Below are experts of layer 8 (counted from 0) of a mixture-of-experts language model. Rows are named router (the router's row for the expert), gate (a neuron's input weights, with its number), up (a neuron's input weights, with its number) and show model dimensions 64-95. Each number is 500 + 50 x the weight over its row's rms, rounded and kept within 0 to 999. Numbers have three digits each.
After each expert's rows: a language model's description of what the expert responds to. This comes from a sample of Wikipedia text that the model never trained on.

# expert 38
router:448475573426492458483460524479530514521551394454506562548505549466451499431450502547502463449566
gate0:471481497530545494446412549519531544481532488453584613512472565551465441487521559551437466535469
up0:503512531592543539481548459491566470496453560516476518537569512426490398467498531450462557487507
gate1:465449550544500488563491519450477463501480480535410507559415530475521522499489448555578522404540
up1:561459467560535626444495500477615483495512587490495413508473534547501514533521561436410443531510
gate2:557463546557535503469552389526466524549553521488568586539497547369451458488481438560461473520495
up2:532470542552506523464460471527514417496460467514497545426464543486541483555570506363491549452531
gate3:416472566468516389508465494540514375558507616458563517435492517407546425431518454481471509369466
up3:511398468478522434523525450534525583506535483341532568447483470513437518567563578504556469498481
gate4:459445518528497434563501473548584585474579388478462504552514519498385455452485515492594529464458
up4:523548556495516466520449402505431428490553504458524443471542498483556614694351503543452474479496
gate5:508481536546508405535454501389502460428560496532526511506550484545478568448500526548408501547616
up5:485425503480406467390455547543571538503520541527501504532498517452540523518512511456446487524427
gate6:435495583470455624479534481500426373567561484540455479518559444501544572500454461498577454449505
up6:485516577546471556623455492388498419533550478528444497465497498578518529455462478475535493445464
gate7:405559544532496460503430491538475582553562444449502556446500575542515567420491535581421466488528
up7:442477520445545554400544572479543433528457554511459519493462367504502423540548390486521559479401
gate8:495449471487458534534471511477442472480480475429548478562546463533475560463456449583515449457554
up8:487434551444367453513425587496437494484551461381497527459537511537595572406518514548493402448524
gate9:487457562504550530583488554589438439468515484499451541612506470529507455530386473480477441525505
up9:443562579511475485530493514481559374513456512569493624514540452555533485525483409517519515519419
What it handles: Country, state, and province names, and commas in "Town, State, Country" location phrases in short geography, biography, or sports articles.

# expert 1
router:445553574534611518438571519582535531503508517471452541624453522417450580476563423463456518462555
gate0:509533583588487584407461503595503472436479508636530494572524562546480469498455507443504565487506
up0:537524558582504549441520491517503445600491547425486449525515535551570504490474520539388586523540
gate1:422462482484552513497507531466532504530524476398482467425500473427553540514479463573503466487529
up1:663459469535534544463491514447575489542501499449520440552474583464514473521492516529529449514553
gate2:571502500472524514543552482516499559552441450428436425486486477427452537621408485526566590517407
up2:474460564563579617480468471546438418452533514544518523512478471461541486497560501528529452516577
gate3:343493603544545447453458521476555586498546536469504540429478542491491538481488462543471469446520
up3:524434526527587463511534545564570493499547398374495608505491480492455523539540576483587446472565
gate4:546504443609483466474523559507487544462537425604531465537497529489497527518438480509571480498568
up4:502567460568463502501500500423444459499523501505631586484467562504528539595483545526509428585538
gate5:513538520550474482546486520359530503457508499558525532481520586503501519488486553532421499506548
up5:503468508505485488426495490533492593519544500545414457503464459380516443484538477532513476489516
gate6:352549493503504587568450594562418493492500440446486464565492453561528591428512458470474456489449
up6:523592626466521545533418473453493388547520503441450567465447437467518582453507582508533427538453
gate7:433525501491480444491372490496566580455556581483517613444550383589512556457485442523450500428525
up7:462446528465457487453511535511505553496534469472487471518476414497461483434511554525408442429441
gate8:565441540536466549570512473411541553496492544464480445518568392528536533531500379499483422498563
up8:511381568483445372488469482553561533468528450472378545446494516460541513426480516520450540483496
gate9:532514565546514494510526518578524462507580529518477459552436434585562512469485473449485504526547
up9:502467532594501469522545447572509481569457557461459552471623434563517485554497466573447448604502
What it handles: Pipe separators and colons in sports and chart tables, plus word-piece endings inside names and words, such as Bett-en-court, dystop-ian.

# expert 24
router:498575564513525434456459461557541471541553592533465545439490528461443505436513464509444446510521
gate0:458472502577437465447439539523494462508523539525559578514492497536454483538501458535494452468492
up0:567531533595527540463548484586532548593470519475510528513462520468506408499526525457412563570526
gate1:531457538528547464530489502401480409439434503402492476473438431501505493479514428535554476545483
up1:500424410518502597434556465444537491539470500454574486577499573381547538508507566533485575533490
gate2:565499507627505494525542474552471586574507478425558499546523451490452502513462480500522554473491
up2:507479526462501569506404475456459530536468526507543597445500445406543526483579567482505483594495
gate3:410462588437466572382447459538540468545529537483450564536505574490511477485516512449527538464424
up3:545396546505591452534550463455554438474542502399458434490460403475475475591567555604526493485561
gate4:507556509581468493547492420489550505491443563598528472515536561398489431400501579482620500498508
up4:451588439584433476547444516474456444530489502510583585436454463392536510464378544549541495506499
gate5:527509623608437446497530526519570472472578504523549438529578493500501513497543521537501507597599
up5:412486526507505450498475507434602475469671462561483482552475596384502506456465451495483465508460
gate6:420575536483511496582477543554433421576493507432384436492421496564556589574430314460513424468509
up6:465522608492489582492465509453397537515499471446547509439409494528511480526501506502489523378432
gate7:449509567539435503548395531540479439502598565447490605449544449590505484403462462581440513464495
up7:506448590466482548462528512478599502475551494560490406513439394509486411489549539522443362466515
gate8:528468539495430502464478456380552469447471532454513505460547391444517499419461524680563551419536
up8:461428532492480391420451524488468534473626516478452499472499443474538454428507544564512442491543
gate9:481479516475566502515512508578524490460489530510481525472486532524527532496483499468457457513641
up9:460494528453498536453509382575612534557529481496535507447551435500501429501451531542614473570429
What it handles: Field labels and header cells in infoboxes, succession boxes and stat tables, such as Born, Release, Artist, Succeeded, Votes.

# expert 15
router:525537492524537494433481526582569532592577504494466609472530603539467457529485430430493439466512
gate0:516462527561477523443442500469554529447499476534605516597572524543493513497575541511477503486503
up0:548453511569566584502472489488526490539519566495605492499553535504563378525547460517420590537507
gate1:480448431536515518511494541519472437480485464502431531444463471477522552569566404399497464575506
up1:547505445603507563449479491454629455522514495442594468445511548455485546507468507432401453483496
gate2:481484536487499488508535466570467494502478514408440587557482491440504470563489439495518590541436
up2:506517490548484581459433493439520460501505527548551471418522436413584421470533551473581445509522
gate3:466485587453589433446446487493604521517511560434508464529382576540549528491506538440470554413475
up3:535471439507503374493498401531554566453508488340561504536471458437496579542551548468513433516564
gate4:499490506566493507598527544495428533450487451543567509547550475512490407498446495403547507485447
up4:392531497565389482409452467452540471488497399536526476521487466460470555526334528534443493517514
gate5:549522504558492472430530539500533454459568498497545594462575557481492495466483497479449557512583
up5:436463564559456413443553451503454533390530538514496531558478504453495546489442503512509468532458
gate6:338570533499499573506490525512480496612543507454569403459503489554536506541429411376488474417479
up6:531560552514430458461493502535487427579493513520482568487451397548474520458451538649537502558521
gate7:441571509620457423464393507524528538492526424409495558462520444597510501432447443582424462447493
up7:454498550438483442478542534519478550513491604526537493506537417438467533416625465443447525471461
gate8:534475487545445539408484447516586522448454474486453492425479471523513503516476464546509457546499
up8:474399587536415479491413519480552456458541444456525560503518526513537504552473528509456454501471
gate9:503451540450590500522509519496512459544591446473433534544443494583458445475498534494397492553532
up9:478523544530530558445442443462572477612448580419427531486477546537551448557577488604510471491499
What it handles: Coordinating conjunctions and commas that join clauses or noun phrases in running prose, e.g. and, or, but, &, rather, plus ± in tables.

# expert 35
router:502540561457523413419484433521522487553573579540443480474426507441432550432486422510444496516507
gate0:503486465524474497397487518547443512443502480523508514538472533496560442499472509476524478422536
up0:540562519588553579451487475583428447607471522511495513544498537522453444510595449462419601525539
gate1:414444533433504484479477517517412487470529500443365537472512499381533521500512341507467576510504
up1:502507425552513583428532520392555483523477562518491482503493545398517586447492592437432404449455
gate2:535496520475498516562513429509519434555526418467589557524584444458491432549445497494573519493474
up2:532582503477555520530477503408531542532461522510425532419455577477559498489486543475544520414511
gate3:332460599545533460471419433485507498540524571477478482528489591447549444454500388564474544380500
up3:485500514510471433503572483446547541490559486396481515493418394486507546522517586571527422486549
gate4:448510491517449430504472488510580581518565518542499418453318520413486499505468520476550442466523
up4:389626511578464452497416465489476418505585514502551592426448491437513540523403543578470486506521
gate5:525571560600458461475477490439532510463529522531561473465516526490466505568478496443519439549562
up5:476530481489463472447497540376592486467530516489395477556515484319510545497432491589494444487446
gate6:450617554537548521563574549540500467591576512508497404542517418622474468551406445420570469440474
up6:505559542565399560498521528477546481566491520438483529434502521508546543555487463496509454484474
gate7:429482573537419420523454499521501508566546488497514551422573521549436507483441452577444553442523
up7:509466521445553511553544582566502498493497551486501481498436406524499465421508510555537413437448
gate8:575583493532398579524548451432583542458476523442543466511512496484518446434524475584540502464609
up8:488453567494442459562462493462533537507562477409589504516483486434547493436520618650511378568498
gate9:428503513437541487496534437534528421514566490525507487538401539611521427405557449499458357537557
up9:450487575501508594398453460486623461580532567468524433480550451460520521584505486570569514585479
What it handles: Field names and separators in structured infobox and taxonomy lists, e.g. Serves:, Length:, Died:, Coordinates, Species, Website, table dividers.

# expert 29
router:486566589487539461446525557429560449534626507486431537485469485555464507483409472499538417465461
gate0:455440537571457542469403519505486527470567478565550576531543518549482492568482489526504521515470
up0:550503499596475524493426395519518514564582558542509481439506521510556397456556600454421583518548
gate1:478420497554451474491539446427480510528470539512482454458452487506496524528538390536504552460542
up1:453506465537579621461542514487575438530499488473536518485470569510486477544471476407465509499519
gate2:602488544561501425461572347560471507530518460454428532493538485437435431523496479513541550527491
up2:479546492541542579538520488434451515479469484469550568437506525442617525517429550420579449462521
gate3:414507566533533377493499465471529412528471642458461500483489529518592445477581488477497548453480
up3:571428460462509405430474471591549563488504467473506478504429503460469562522542485491474426503560
gate4:452489548603482478584580437501517494460582427550471529506459545508391443529504450496575521439493
up4:465532426550495559484413539470472394421478488427548539528525443499506525521388548491518500503419
gate5:496453513486479487555512596438486442465607563510525544417550509528564474441540530506422450561598
up5:500485573576541483475512541427494497511575482522487527541510486428440541473439522505450481379468
gate6:452547568491496561488545518567479504509498433524477499423533399566486604537500473632534519421471
up6:465519578533496535528528545496467476485399515447563547461486460565506487470418523434481536435422
gate7:486553546481426463501462479427615522514511497444546535416526475608474534526494459562372506442575
up7:499430476471508451444494577536515444515456509447431446492516442503549577330530525556498534462477
gate8:558587512507438520568517499491500479489431531420488489503453424500523528462481455527531470488587
up8:416430498488450423558439434558543451501525484437555576555481489491558526460530555573464443511520
gate9:495600467481543600533500449530521475454515508514462433459460490528470485443571530389484416556509
up9:576518526519495488487523432496572439565529564456441444574568416515563487483558477563496394489493
What it handles: Function words and punctuation in biography infoboxes and lead sentences, such as "player for the", "Plays:", "1st place,", list dashes.

# expert 31
router:466544568535540410417478495452533577542578528522445546515435546452517553437478453483512517417459
gate0:484475533499411498440430413471539586526505545546558461629530542485512420552494432440452517444498
up0:531450464493583555497490485472429502490540545516469482505574571523490384525506469532393534409512
gate1:499441495507573520517576496450513393553461500448458602462454454409466515543580343533510509516493
up1:591477429522528546547446466452574487574544532518467494494568567489503482505502557481448456558446
gate2:535478529563559488468485436522497520485429488450471495453442527409446493583465477480507666561429
up2:514575498528619491439449442432498549459502465479514554434520507469537505446503580514557519414474
gate3:477469583460534470457461520516624494556528518477435556467493629465579562505549543472436489391410
up3:527491445524481433520558472611549488522594474407544473514417478472526535556533593490437392522604
gate4:548500571564472509557522482532502627452507491529408568536430444494509471577505517521555546511467
up4:533563466589441534505460519410444517395543509472540602539495465482548581507401511446533475457442
gate5:482509471537535387574545545392552403460540505463597528514546520504497501527576498444488462516553
up5:462495530575479462435502540446516491478490508565515485512533571385486484462458427509505504534528
gate6:335578501562560478481491564527513442542463451484528491468495428505447552529423459472548498406511
up6:510505533529463592565487513497507417473503476397525533427452419564472464470515492542482436538526
gate7:462568533502448453492395501498541528452579501442476525469503482615488484406423416575485522405470
up7:428495513391523620453470495596535550449495503493437436474520436462483548454479479455417481545484
gate8:547459557512372549534566435418519490513470455424539505545557429521506496480465446580520489428548
up8:394480515491462373492409514495530476511555451400452493521576523516615511442455577627505480479560
gate9:432437499536579546512485501532484526527584507508405469530428519570615461502554569460470484523526
up9:450541517550479558465550449542573541502542534530368469500497462519552506521501554559493487609543
What it handles: Colons, pipes and articles in infoboxes, tables and credits, especially career years and field labels, e.g. 2021–present:, Born:, Written by:.

# expert 36
router:467534509515552515493458565501642555574520500465463473529435588475499561496485465528471434528502
gate0:553481572535440485355449454545579538468590494536523504519451526528478498489594487521455494500527
up0:565505480579519562509491464543462421515525472496514564459590543472483431475450497417442500470538
gate1:515498499622534524528517531516499450523492549475504507487485435425486544583575432510437458524508
up1:539474451515599562428511476465567407552533539471550472508478599491441558535479582484433478472499
gate2:612467486570473487583516417474503549509467483420458519504550476415427435495576429543555538494490
up2:531453568596475476483480505479497487504461517476591501460522483534572444455545474432456522516574
gate3:327497600450494482463446480469514488507469505491528575464485478471449400440466469450418540452428
up3:529417541496479476492458535490544516474559455416566538437439533405517591556595565506474404513597
gate4:452520510521495485545482518493548542546486451502585516525495538564442530490443549595509504547588
up4:504445503505487547509492506446426458548536468419527477576479602516505576464398582526454503479489
gate5:443498488535471579517511502422553472475524460604551495501551511527561483406485564497580518581589
up5:500634512549430474508538435467474511520536531498571491541481525486498537492538465502485443510500
gate6:432585480442539588515580527532511469558606517452492409593515466520486543556469433476539461496488
up6:505563510495435519545463579549454464553510472463528594380455479542553520437601482566476456483536
gate7:389552518568505399513476526550594543499531523483549567496495412567545496500473464484440513475418
up7:484492578513484479388505524554521484458503516495485461426552419449497472423482489492515522506585
gate8:589409514531409478512495467433472524563461457426568450505468464607458530461463423515544498473579
up8:549454604459383487546447513528556468475483522398473541469450497469606552497537468540473466496512
gate9:508411590448572511532555517532542481477507495445439480575403512599493433494517538425375420561540
up9:509510567548550497523532500519558493565516591459431453465458480536561506534541404538509458531449
What it handles: Commas, periods, semicolons and opening parentheses after place names or titles, as in Buxton, Washington, (footballer.